From a checkpoint of a small mixture-of-experts model trained on Wikipedia.
Experts: 16 experts in each of 13 layers, 2 picks a token, a softmax router.
Below are experts of layer 3 (counted from 0) of a mixture-of-experts language model. Rows are named router (the router's row for the expert), gate (a neuron's input weights, with its number), up (a neuron's input weights, with its number), down (a neuron's output weights, with its number) and show model dimensions 0-159. Each number is 500 + 40 x the weight over its row's rms, rounded and kept within 0 to 999. Numbers have three digits each.
Before each expert's rows: "comes before" lists some tokens at least twice as common just after its tokens as in all text; "gets" lists some tokens that make up at least twice as much of what it gets as of all text. This comes from a sample of Wikipedia text that the model never trained on. Tokens count by the router's weight.

# expert 0
comes before: "\n", " |", "| ", "|", "andidate | Votes |", " |  | C"
gets: "\n", " |", "|", " |  |", ";", "andidate | Votes |"
router:554626524459542522461497526526438394445559464546469524535453454500485491560541473487446558488512533473532539481526474526555467457475480506471491525552472526505476477491565520605386510453497559515543471510512510429487521474490543498480473471475513411527485490500613480545479489531480505525510531537520508498495515434543452499523505488439457479526443450484464482399535502477484480525485465530505485480480486407453498587538494433492530429450541382461512466427451498450465463484520470
gate5:545514481477496562478482541486515521518559449502507518537439554541459508474534547497473565498451476462506441505543530445590520416532487547461477498496433548538502492520481522447542536515541517556522466515529440460508408457451437513474544461452547526610517498468496553498467554527487572506475527497518461456473455569464478522426538469548475493567492449466406472451490542574491487460541489423491516558454503504488525486508563449499509478509521456456438491603564511541500486475513476
up5:562484466415517551507481486520511495485514483515487491512448616538505543477488571527497501481453480482512520446450516472548539437487506505454497478543502524660486480511438505481536555519513521628462488458546502539481469471442431518478484538475508446593577471497509518474515550521470571465450578453553477455554465544487508493455532472569467501597535488506427468513480497493515487455516404477480539521490458563464549574514511489521476494518474531456401516534577490569462452495502418
down5:532454553529467527462560650511489515477447576434484474561568421523445570464514498507576464514463538451445492521560489555597499541558524548487559431552428483437485557516489447519523518492563485515469553512540483490566506469476488519582611549468526474531515562483506507472507492508561524435558520432464470574492464478552488436485456522505421427484447518446441513542570591463481526519460512432503479480473519509462591521474466520387473551492502511450529483435492465475448514516503473
gate6:436490488505543485522499516479477488548487448468541512500407489505419545542473534514425500489502469502518577525487477636557427492524411466516393483411564540472430562420511568555499524471476438477499472527490505461490517538528485448448521542504466504437511477508525581548502468480536471608523522509483501482528453499478457472502511445547464441558544491424563427495474515457513529442495560469445519474519523468545499526509546522505518497449502532515455439494485513511514508438533476
up6:435509474544514547505524467597573510471543495422561478542444532485502483504571530513557517528517404553535561532492473465547486520484444500468446538417524497503521498517499559562501454498457501500558490532570463443462480473503480510493501519547493434559504539524489521474495483450551516469487548521534382459545513504610512465489466539495478481489493545480506432573547467511489506529479509483505512477506470458510500446481520436461514522482493460505511434491454489478549502512527515
down6:535506499507478535541530451528495417442597495425490500543539517442501447525508576501542482472456530466484528498545516440507525563459518435504477475561494489552476485509470527448556527474554471440464502483470498526393530462420557524465427535484590453491586483504466476491540501534474442499523532475490463466550463490499479557503480451519497524570520505493534494545496466518486501512456430473505430523482564507515496520479549530482508389414445530586503497530488498496514530564620532
gate7:496484515439493608548489521509462441486522491586508551570489468608466522547457524550520511382415486462482519463480446499505533513484443508512467518464527453433499486504516523582456501395476437484450516563451489484527505464499508498489525520446500480426453491486450497541516523470477505503468499446535531414529501584547534434492502553573470519524518456471509481457457550534546552491560432540524465416480534477403493488533470495501424486526501490493551503515487506554441496509468552
up7:496462467435507518568424529512418506493501498512423569584469527552508446511471497457494501482446532532494449489473430503569496464498513501490485414504543463578456542472495509572497534451545541483522462513476507428497508459381509564592485473476507502449460445458533544588552501538510442508403453482540548512552508500450459460560519552488490546501504494422513437488485505519486620488557468502512461505559511488515593431486489524397483495532489531551567542497510525574501436489575550
down7:489510491572492515551529530507533507471443430485510364457493470427428421463484508528483472508454451516495522470459472497492565492538467564433569450482471505547494481482497437560491554508573502517553463567463546537533531498479633468520412468540463515482505548484526544535520537494541449530455434514494588455451456515498538540522460542526528484535526418512521530494472553513486463512465506459607470484500472396515473561468499510494503553554536553431484471505573462478537483479574480
gate8:534558498545506524530454496446463581468493491483506412460495522502515457484516537485496546499474494479542509537513511421550442499489523509524523448492477454522528542459496552462461504551488514467499516420500484425512480432511404486505430529525477489420436467512547583541506441544480491455507519502548504479509513438542510435479493473457462453539489544502504444536510488493406496470563484492494623556445434561468451509437483552462477580471514515457476426479471487530419537482484494
up8:477460523454454494501394470470500525471475490496562458519557477477499403504555518446505537496514496512532526596417472438568436525429509608578504484540447450453542544511494434473446484534503524528465481449534473397505458449488430516506522528443508521456452463493525608552504475540537530503532519501524473495483538472560512569477510512490478464558509564457501433533541484476432476540508521428547529492476490501472361557446470560438522556389445510440466447546440468517451528463526577
down8:481432531499563454529503477480512514493582520499580377463551533497504535520470478476539531539540438470554508462449511537508471526521565470427539493503505508483467500486496538501522431515511401479438509534542565573419557451518420473471512555489539521467446524539498471562480441477468513384567475463484512490479472511544401456503550553478491499420435419388494518487561538499545566448531489498548480478475487509527491487526574475530549491485507561517432567502421517523427470525513505
gate9:486527549515467436461508523552508452533497487453511485463483478558504459493452514545450451471476537487443494539480496506556507445537441515508493521471511446502526558518472527505455514515428468473421538477490537506593508522483503452558445564489475447499484487524522500489515522418532439468497438536623494512512500520490460495441481486510527504502513527527432504461515451526476428477490436504454471508532506527463482538507467514524504523420485476495412573532526495479511536516491485
up9:463512505519505611550498478464475487527460576474542550488476486454504495537528480483513499444475550482500452434489505502452415565522503458503473498532548517483500366431547504528495498463584525489551493519530453505470465506521507552457506533529547509473523463515461506556508515499534485538502537570492559553460485565419556596519542509445512496520490440420462534535442518501513488493500553542646489488467562445484502472470541524454513526548528519490524424465436528517539478531468549
down9:510514478454408492513490459450435508505508537423503547494531505516478512506562558535471458527441556431547511519518463517438546485460531507541579556490490570487544454560478464405467528536515469446530494547536441505487507505461542493455470489566506495501542577519464590469481528517538536525481601490547475494505543561489537595502489457535468527504539605512571496547509529482540523522439499490445548451554511482529515478516487518534489542540483435464485478494520468460452505539553466
gate10:482500522419544495475496467453404538417512530442476467488496504493445538481482568544563550577489503523542448481449449450499514541616462474564450503507489563486492499506507541511538559469506523551486536542517484509558508563518478440490483513536495512500469544575478526444498500508445489528568538504426420483528529501541521487529555410517448516508435561450516513496512472488543528481484488557505548523440500465453448496496437475457624575562490569550486535471520458480454467526511484
up10:414490461533518525495493537526488513531500425530438439508470495449521454490494458489504501470484477474548452448507492395511461558495575510478440540488456501520620491508546484472450509466529524518516544501494407569479520527483485493528517549586533441459465408537544480449545492436553483473456510480496568570484568432494509505483478532458484523489467609539529484523521454514640558533469473530484519485456558549502471522509529464470517573509450496473500543420501487521508519508481444
down10:455466529523519483475445515583485475520486542417507469535520573510571439558453491527552535579479512536559560508456508515515510546439475571519545535424528557547508516525508576539475504495565466485495542524544502541477516521503475493508526468475485514550475577566542521562469514573477573515501608512501457471546540521481481444424475537510574500515511473489459482452468490431502527458636533569513463522526453476433487509478513478463520473440457507467473472515429414514538484558462506

# expert 6
comes before: " | ", "0", ".", "–", "; ", "1"
gets: " | ", "0", ".", "–", "; ", "1"
router:511486549523569459559495501529462531436630495527473454505504439547509448482518465443426455471451488498519523528587512528495521484457504496501479524478554478541515482506605518589507464449506483458516495551525496465494410491516440591570494494535472476520563493405491458467517549501450572540508478576484553501406503413518450503589483500437532510479460516455437427474464446452455501531559423481554548561490540424495506535511441445462477436455488466475426528521564541431482531528501572
gate5:516456481595512506442516435561454502439490436462418526475495526561533435495509528524470444480486454536504534543469494520460508471517465491439500513462532505489444484499555553493498498476482458507511502544525502483504456507465517530447494563514492475476489415434535514462428557531580480462502526548491604516519505502485477488502533570505571448439534562476500487495483529487437483438519497480434505494557511501456477509534444453486483478442500491509558483387468376513430565525507490
up5:473496477554516516486562482482463480404494440485421528456469509505519405492519542508446466527464454530494536560472464472507525480545436484510475509479542522490451506547482518477582486431488453510430502555487591468507460498466478513488508507486451479503485475471498493493441474578606512500492546486469585507518494435491525471522520505481522479484512481512572478502477512489417504470478507539448435448495482474541453497483472450456476502503570504568577479441459472547463524538499514
down5:534497485494480450512514511555558479500497493464427436496454500485498433507513487483519511468428463448445481613509451555440493417546471501501485478483535508453454494598509562546487509499518547493516493515494539487459464449636502531465529501521481516497529510527482488414538575524489520499450460551472487467471539453515504468466479494538497538594370479485438471501530438533502523439491501467425560539463441547479595503592484532561460469518519490561521531520529565419412537496469538
gate6:479507471460559530492535469447409475501514490528428479499505506580493490501524406526498461528501541526549552490519605483495530544513417506526505423550566474539464537594511535510517477393488473540446506514534524514511446479487543483441474491488508449465463524493537475517554464438497463457478488497496549523538522439493433557430553556535516471544509440460491521496447527483481595568506471474539554496484469552442445520492526458485483581503506479540490509501419493511530545547526565
up6:522502482462534487485548493463417540517523497527472532511479480588506461503551393537486462483483562520530511499567584461488518510500406524482561430539481469528479539601531495501536485391514472526467485529514535504532504485490560500433476514489521438500502550512493417482483510431514486496510467512481514496552501442481463528427511541507486461540490453432541513505469507492494606518558514448543571467456474519448500505470540467549519573484525492550514551511409524534553542574566538
down6:456530463491516423492575587547495553575482528539522462508507492477516470488469532514474583471562530510476553529545495473515495444494540476563557415535456527464502500466490553517517553519504401478483498542465534523467491459457505481521492457504499470535496482491538510522458528522492491512488572497467487476516492620475469480517438516508474564583486508481538526469505493498474454476489442462522475523415441510582501534540494497519454495507492482547446526553428555455465464461577517
gate7:492513501530467511455540499520512506559532493502416562487454433499510439478453480483413538521491578435492443519599475517444553503482520467545455503463465377491508523420498477507580588569488481494471480478538493468521489519496553608479461483534536498539587506451514491501549514529482460458507481442483521471501506504446496529493367511536497528504493520520536518462526505532466467456532514566526568463504464531505464567501489590509513474530491467514482437465514533492418523469465448
up7:447501548517507452575491413523449442507525523474527435473541523509450513527515549487529437423531456528483552468504494497518502500509503572424535466476526544513482434551537599512454470516475447503455502515538532448509459506507503433505569478438556470443534490457507502512447460504535507594491487478467434470470603499466441502478569521507554441463526455492426487519478561421504487553486477489503519547482529527468572434457497429491535498452505457466525582500533492515570499543516623
down7:512467505517500490564520503533505496469462520444458510569588547514561531445526489506507543518508483517500495526390513524522522551461522492467482542405479463465459542461466535563499491578521504564491475474514541513506410429511425526457485480539529513509472459522517532509495524476480535397505557526513536523525499569487550489483464596622497580550567438463485462515472468531483518480460514540505517574488478479529539481548494489452477518491481541546458476524488495575459520546472444
gate8:489502531517468513517531569435538467496480454468467416536459508417513478448560474460487512552580493476491455557468465464451463571544437479501501376547508429472601438432531475574522492539505520423528453506527474519465505524530509525556445469574445449414434492522523498520490483532484513455511478459491459512545468513502460442504477514537540543485480436540466517510512494499499518513456513479496539514502435469468486510489477433468525499603471522519473556486546511435546477543495470
up8:525464517543462496424562530477524435495543445477502486591495511435475494429494442491554517445558513516548478526519493522500466471505422473514511417556467413585532456517497458540527502438460472468479501539565394449513485436501458489527457445499483531491423450503518573487508422520499575417550505471513521503513394512473570546493478457445494551561483568579431471589483508485538555516452495488544521482548493463500480455509451433414537524455550514477507445511539489503577536492519443
down8:471532439533516475493428508541520496503461498537501527489456549585529532511490545476510490522430539484454486538462530511581488406512480532546443490617431571547446476487473480496456482496495498404524508493516471547535504505537497576445489550495506446463561559517516482519505423497596493531534473582552381525529481475488523474500517505501492494549551502528485537511501538529444533505485529501497453480514512494438453517519489516484508520544499466448463514458447474508475446443516518
gate9:492538515492531459503517517523513518571496509504419502558516509494505482487460472511468520450523493504513580472566500535479457495473512479464496507510479494486444500446479575457512598475545533492496516504478440475475560516627481602498490498586521485542435474500525511425457544498515562514469526528494536455497529505571522467528379518523593561500442487441519442455496494566471560544556454519462555588437519504512498510537501512504524521471508476458523509529499527454441425459448525
up9:473511477493429515512497497437472484473460497449532470573542541444462475523554527484500455510487511485472501511526552463483409598383485451457546561516480491468501567438571528534526453412559485487506475497518495517530525503548459577473475532519511556501505477490484447440472566363457510507498468461492531494569516546543466463509383455562528506430487500489510489592504477535511503509493461497517563461464527555453489489494466470552555563457485441498468499518463420483562472524581547
down9:542460496523509472560492445484536482486573469532474494499490468519506524537490501451486454466526471531540470590427537485523498477501507523449460533471548515485494553495447527554535424539389481497526545495454469494494549482471430493543563542482484535477462448508554458527565550469525536547496526433544489464481430464501523475547605484482520448511522548491519456557528511561499495545529496542491478506524458571479563542468478447492550495483547526492490514583474538497458476522440490
gate10:481496547449511475456527474493512449502487502557479461498505489588469489483469493584500556527521449484500545459525434458541569430561483481531540518479486446494490407553486575535497437470536516460505444466447438526416543524553541567520523433553444463446477540473482522527543418506529523480537565529538538566581427461452524519581470483460428461477491498480516464484553474500547447501519495534446498564452443520613572463490474519506403495479550453494471452511535503446478472511535549
up10:476445500461507480442490480480523491390448510456528463392589497429471549525554513438536493561523510491437521482420496555539500498528517514442502537449529448486501437491505522492493499521494496466517510496467499490537493420495531548534472455493412502420464425469539497480540571519501502545563478518488469459447497432448475499499499517561498533459420498432465511485518451525468413471560493529428537559494483519519579519526508481586511538495456531508428548423473507485470558542455502
down10:492468524420537465502480420507487556517433476508559539575517446551462486490435435541508416531514541474435464525522502501542519492575457461483532546473536553486548476470542529480536503515527561521463434485544576419543483492470505442515527480431525493485499510506509499469467383503485522496473392484517552539569497473423436508534486521528510546439485407439451508513579566497506508533469495531495417512492511506409512513492507482447499536501514540507545514463500456489478449437529495

# expert 9
comes before: "1", "2", ", ", "015", "–", "024"
gets: "1", "2", ", ", "–", " | ", " in "
router:544531526512549471492439514513479512502501478498530502587499462489498463530528439520507429623507520501516557539515550562534535428447487500457501542507463437475515493513506526514496501494516459415495460487483431506513470549540534495544482485559505450447559488520541528498532536515463508609490486479570565486503466458495474503529553492426460534470437453491478476465493485397507536523479538467582533566542583411470523514514490452441505548452568494549427467517514561496539452508521507
gate5:422498543559478481473508502500573491526549539488537596522513519453493504470452485522462464475522531470454465511562526559484466515466539456493494493505506509547540566533558564566516567473486461454525564477472545487476532530453537469496454465557472507494409494485423512506499544493487507447543492549469502519518473489500511477488499538538465509503507513545501564509508509548488449479531478525513600444393505549422541514467493521511603488524493490518495421501537425494494426492481457
up5:457485431497522481440482510526513503548502500476510526519507543520480494486490469518464456522485421439474420473491547511496510516502514504539554503480484498520493524479539501529533551479507465443464488507430512457496500521522532589512474537505516464448461471536456550509437449542488516521538502517430556492491456362497437467463482532569493506542573493517479533508494494522484498496491429489527547519427481561519546520488583484538498505594503464467511387463604442473486457504481476
down5:473523550516490575559436519521467517490511471535506478505435483475442481502479488503397553515469494462517477547569507464479568534548550496433421477494550517510514460480545453491429503488487504547525550545498398479497490459467481566483532541486450470493510525489539500486518531439520534478434483541493471464530463491508503470446573468477528509539549539460462514508555507500455534556407551486431525554527535460425503513485533536497483582587493523469454484477538476469564587566503599
gate6:483395539441435524494451401415519524512470541523499553474482560460458501435550533506490435513492515474468478462547466483502496481543482520482436482575475584490560512514516528484448447584547482514587502526449500433571408595521443471505509538496500565483463473558494516463494518532512515428546472500527476488543452513500575477517557520429460480471459546487505532474517552502487469437505525476471495479486532466432537565418494584461457508516486436482483505477538539458499483456521501
up6:509584505596577488520506524558482471531522473469490411483541458543552511545510439507479560515496491521559502490459519496492517479469517490484586489469463440483431479417482503484516484427462474490446498485511510524477603460487580497517478523526467453501507488489507490591466495479475475529401482502501533496413554479507476551553465496520543509522540476523497478498515485476526521522481503486509482506503505540558550446507501379562489503535504567442493538528466470548512535526481519
down6:452432483516446533547520459449561533504453510518530494466471519516546470476444489490597490463539532490473448565475509563497524538548524467449472534547481494432482506541498463539449480474425507508548511470478540517495516546482485510520434506560418523461477489517552462471477460486427424410540448581464406480544493473548522563508499507547506469488458481506541468502546466444499522538509549527524529445497538481476539557518540543525528534484512485607533519480506531556511550468475529
gate7:550552550491470507513499427489536560504505491535450555564473477463469562478508461509489549419504507412546539504538554420424510533454556553570501506579502484445451482481515521556485530449503467522459531432549464522491537455555484494470529470495469513418550491583504461498445491512494484495478559445461471414566552559439455494530492523480480505517513456488507517559483514538471480481493604594515536539495470510516511530552532582593529513530502485480433501484547538497532436482539511
up7:493460493566476531435544575473493468465457521485493510513491523525574435517439507468488479528492552557413480472466486518567485448505463456526444540465553488494493456455487544523554512509477534442508510517457520496529532470464503458571505490463556489548478498449516441532507508480535486493508487534463486526470449411531455548460507538600535485486543517515502473449564543497471500476574489501413472465499496416511492548538490507456441487527538576494566440456555410514539520459419522
down7:459566442477559481511547492429514505439485489515484520554452506501511463482461526562491530486439533442507453521497480564442513519517534482588552444501537533539456482495515497493493505467468442509497490490512507518491497563529494525483516498455503500432501650509563453456500450548438566469506512530491488523473503472536536514481488500428565527519492544470506476565534493494548456548501480510508577518519480465494494479614506463571494444519535444546466528508508556485490541517497487
gate8:473464501473554496491515580495546533500412516557575471516474549555479494533523507477531513462500468508460501513494569598500521481468488473556541521465529502554479522496519520443558476475501480457491515557512583501510521549476577514418510496517514570497503495451538464540508445582500439443479491392502532493529530580482500483418472561586494521536491439567497500466555518519538474522473482510505449497541553493595470474518484472457464536524543513528520503467493402518466476514478567
up8:540543469488518446499485545542500565535442438551582489528473534545425481500547488414557566494482458456528577537517558546385512489476506406455498510477588540542506488457561518523548534443439417507497533558519545489505532531519501487466520548478531496511525495449508492556459488514514484378516531421439527526544502514470530538496569560551511524487425452494432511528501518546450447516503510485547537535527497490581542490543459520511465503537540530510569495481469496522510510506500523
down8:455468460521545502432599517494497542519494550445511517526503516547475513531530517511503533538490550528520463458465505472455487529539538477464512515444498524527472394575520540561482498435508478429459512483523437484459474513539583493549497488451502500517542428533450526471579524438555536466527462565532520482438512535546550534511456486515497465428477512519484465427503529391542524456569442527476499535475420489494533493495444565463409488450482519536485494467484530477492548459545565
gate9:554379488498501464516534511436512464524400502466454506511534508485522579507581534511487544518534565520553516486468478685470573506465497466513521536425545536529543521452535543524451465447519518512453445507487515502505473449460483539478443477501513484512493485445446496549514432544456460502442425538558431521580538535468532460464475475560495563520499498550512464473520525471493454529499461558551492395492464471530443455473542465544439527546466494525458478550527526480482492497479520
up9:507454467555557467452499527484529460463509507507498532494507555509481467531529530452482466478512578499528454529503509573509476474479500492501482522458539508517494522432479556478578505488583530494443390540480495459544508480456491512522501495516415511532548486494448541506466512535515550428500511479565450525538502535506488478556486471390452554501464598486545464523532467468574524542513464490435476495529458518508489483487475494517447544614473442467500477585534525446462491436446450
down9:512516487514484544595494550531495582426535530532511491449552510494457536475509554524484474513495488483513486506473515503521503570494485452574519414471513446510510482510475489477577439413420441467499501492493488491433567552484537516513491517593504410443497565557551399450507591480508456578525529570529536598546438516463523491529490538538543481500509510559498553478446410573469472567450573498450542540477531487399524480498537440538527465485518460489481564522590474506453493470538532
gate10:471488412540506440496575538475498468438493592447539438486498526546552499507533526530480493623502506474505530506442497551567533504532509555494377438507501546454426441470540510548489496432394536477559454490489525465514476495458462554466463590425525461502542479519533477518527492442454491609544496447509478532419416497501486462564541508520549493519518471521455483473449556454495491510516539546584550506562451491567502513543489471493557517529549503491496547530493527452453460426607571
up10:540485534471507515521478450514550558484463426495469498497449477486504502457504474426518489424541521570505507523514527449469437530558524463522623576505480433530591528573441485496488475567565496479468547478452431506477506484570511458514527440515471505479457497512456535493470517608515529438436455548473497515592589540515492542459512492450468503461491532472490537470515471525520506480505453442409481474464555475432506486507491509507472456533466499474505450478528454528512514595447440
down10:449526482544517466488535533517550477486503563475467535488596532511431476511495492500470470484431532487490513569490581513504486542535483544503526512509556518493507525516440527499545439473537500517476464557549533488430482471527544534505546547503507469487476492506555402452493522516505473542563476520512470525553475519486417508536515488544430573470507559584565473518493458433516475487476409532534412453510485550481512505531467435480510532477582475516449487470606498501560503469577540

# expert 7
comes before: "\n\n", "| ", "\n", "The", " The", "|"
gets: "\n", "\n\n", ".", "==", "===", ")"
router:536470487493469428504475518523424477420495462518525448555482526515486521467557476510426433609426527494514568504483442527518523411488508465446463530553433467504525442521474454508432502451529491462453488606523524408480471497491540492532568432450441430464538514470522513377451553509472496430449467601507601438453507535600465516496505478475468524480477527487461518482503487468524528530503517455501576508534499505453534577518492401433469502472486494427436434520523503459505458470498559
gate5:483468480455488479540508495537532527533502546541505496470540507519500508483421542395459595547493546457542448506463517452520518543479461479475499484471438507480519482536506471533496576541477490468459462550500419388444479503437506599503474422552452527599486584480487476491442500449523442491470556496468440435460508433503502497432436540621480513521512560414516509539526553529528500508506525481498558456533467446423455475467466514495493518503536485539541491511502528521494490507492509
up5:511538510534578529446506471501479466441563441476492538551514497465515475512554491562503450492460403521493530529538537451496435433544528511516513537526558460488459553483475503531519481502528527536525542468502549563571591512499533437524516559490610481362516504476525519505578492504462516474507455513492531514508491501519533494563537444430492529441462480584478523497524497496466528512493512558466421540495557520528476523489551482505462494466443509394482510526494501465462477552485484
down5:542513453498520430506526548403503525525499462553498432487508488575480411579464471471466535493568550487438535487514525511565521509549452547449503495518463501556483440474527543493556548505479450473551516490497441523569401513513435489518477462490484475565486545455510514494451532426545458565550561499537471465464463492472472393520439593544459483508498505463490459510488474520550499486467526546474485521427435504560520538534528480466591465582514427504506555470479544460496529448480413
gate6:559609548507537576599486508652427455441468450492523435502543535545503454453478549492524535531489497496461574452550493495498518483524509447495506484494436492590529518454491577509495433468510494451520468495515512513500533521557409483471523479461486483515433527506473533432496486478421502370483521441532487465496504471552513482494502525483472474474500507472510540477495485507520493528505465476521534507437514516486451508578523540534494511518500459462506563472552482470469521496514404
up6:553579548490499535577466513648453463445480494459514465505553541541501484447490523507528523537499507510461567454530522509487483473544549387474489471504416493581560538433497545492498451506467506443508468449519524517473518508552497443467525493467479485516455523567497561424501495503450528409473500418505470513458480445564492463477473518485533472474476489483475564480481511529518508489491467485505543529410489536526454528528548497532468473504481480479503529497546475511439515529503406
down6:474570487464474526512520532510499552533473540499470495472449527472392490528511526478443502456511540498503480535456445450482531495534466468493477474563515580420478544534511460518476466547524560547583443450477465459408448452475520513552551539489524534606437492493490534561498496425537480486537490482531463521420526501474500410520445458462530478577528576519456479514488520522534475493442530537483414503472484512513469443523450571500558481505525570502524426462506471521494478538515479
gate7:499534533402491529519516510564389471491435558479470451526463499483461493461503511528493515448453517522482527499561432496495517498541435420514417503478539478484425473524599437490469562438412510477463470485491508580468464505463506491498534512564544550483457494549529473474521498446488484488464484527591501491443524565494462533510485541578479469541524561513427462541484473462504492502479485592500481439461510508420511511526513562435515543479468518486441535474496490490550475574481512
up7:517509483455570507418521500494563530527547503558478525547478493530581462500497479499501464441578491473555444498400505440451515497462480545475576477512534476450514504541476501553434458495553508524499519566547479494541547495541482510460495566413475487470592565516500443496513495535439503552473525471459547532551472479444631511465525538546486453512461407489549537493532529502461516516494495455532525537457534460517535477487499506562515429498578424589518522504552493532509468509407440
down7:426497509539506471559518427488421501494468526476441507533523523519411451552497523490522487504441517506496509496494557526483478512523445507559447512455457502526471496520520527432564499483469504453449471417498524492522520515532525530546541524495529426559541500491429557498516546461518477450428511536567434542438548493524514502508520471512507502504487507523484478459507551442494468513438569566473502560502515543450567550528434597469506586485496454502544535470455562491470478582543510
gate8:515555543547400462552538478489521511492518433495488554529475512510491481491499499569494387457519422514532450491501519485511517459530503537419531528531470426437435480535440445488520601450487456535517539477538537377432480536537517500440566463505527516507514529508484453556456512445530481514593501494504407534524495463516533507542489501414457521510494491473591546549510515514480441578459528495416545494517525478474543530461539535509447570508523505483519503455534463460457558484446492
up8:514607519540413467523517443481527547490525490453488543516443492484471457492557499506526443464503475516546470507522475455536618410570465524451523524585438426497433484542429446490522522456467473506493519498548521441443453557501499466453604480487481501536483518473451450520483521470471519561577473502508425513526486442478550544522483489466441535551538470516541495511503490532507446569464571535406530533513504449468548495512546535506428578483478514493559539426517454506485479460441496
down8:511492513485438512571509511514463493505515520477519503524526422503558490508592551508473491529524467543459511459482490487487513451434531481536488494425504443513568591597542451424497536491498552513454419528546484544481488443414468471550518485549494508518538527478467539409507518518561535544450497513536500517482476505531447486442419447489529520468532519414512518540513559457402440508477521523556472529478498452453415494487426486463441471486412555484514513474418516448493473560463518
gate9:506521545440519455534547486476518494522537402483528486545523588485497557510415550488484515469494550538523506562556492471513559587438548522491561518537471480508551540541557525508546501543462470415546514529461528450479481521572548418493523585496506477490465436485487468564555488499528488470432502456467491538537450515518511478448461523487556468496482472517490575514525504492519506402497494535482492498514489546504451454474538518453526507457543479493493497517472512510480517530462511
up9:504461477489547495502473521574600520529547499488526453568503424541520525485503559457529510452461448515504497442443456429515460536549490504444567499533507539574507487437491472505556548483521516531520514545562509438554496442478521578513460437502458486568519500507410473415514555478449603467494472569507485534521467486481440523558505505529443459498478494533590589441530509551534504535455506560433516518567507474555512494505493497550506434531514466531498529502478497488536490537505437
down9:593569471445488474578580572448511425515474472481471451492527526499501522505489425486487511540505533479436499517472458462483486529501522464484496512442465482582465528474427461387507515546509495525516566471611461409502454508527526447456464521493517539408530488493552529508424493519499468513567521474529556487547518429538561531495506441511540526490505522470465590455511525531572494520515520531526577513521460519437551500528460503417478493541468523479532510476524519480482481586574503
gate10:489529509466508505462464440553467482565466491485435515535515519465538485471484516458449467506481465507559575522516636539457533531437462465481539447565504522494548484515532495471509512533455465509509464502529498450409457454508568527510417490554437468413585457531471496420482455517473432443489456463543545506528499487585502556448452493485560453492467540558504526505473428493522545479528473482495598525594489426518494545511522482487511468522455531481514448507508463507482547536576410
up10:503531465475505478456431484519486495542459498519470507544540523502525490463473526449489435486451429548542595544529622513436559540536438500444531491552494538490553471490547467520521510498514497505444471524493508584448445472455535493498522466499416499449562497531488497459553450491425396454501488464507549496475500578545510536445449486485557509506467509589508539570473488544474521536505498482492501475516476441542491504491492541480526480532472543455504458520470460496479501497588423
down10:485418488479471497523458472575543544497488490486481520475488440462459515541525478461484564542477463508497485548502524494475515551509526504481481464483542547513476533441430565504479456541471486522560512514543474411515430497524443477479471552546426527453459616589441580438505518470530483491573484503535513483561545503538617481441493549551465469501548468574535526545444494487547493534535448482599447515509492500542502441543489481460489474443513495517504492395499468564499509501537533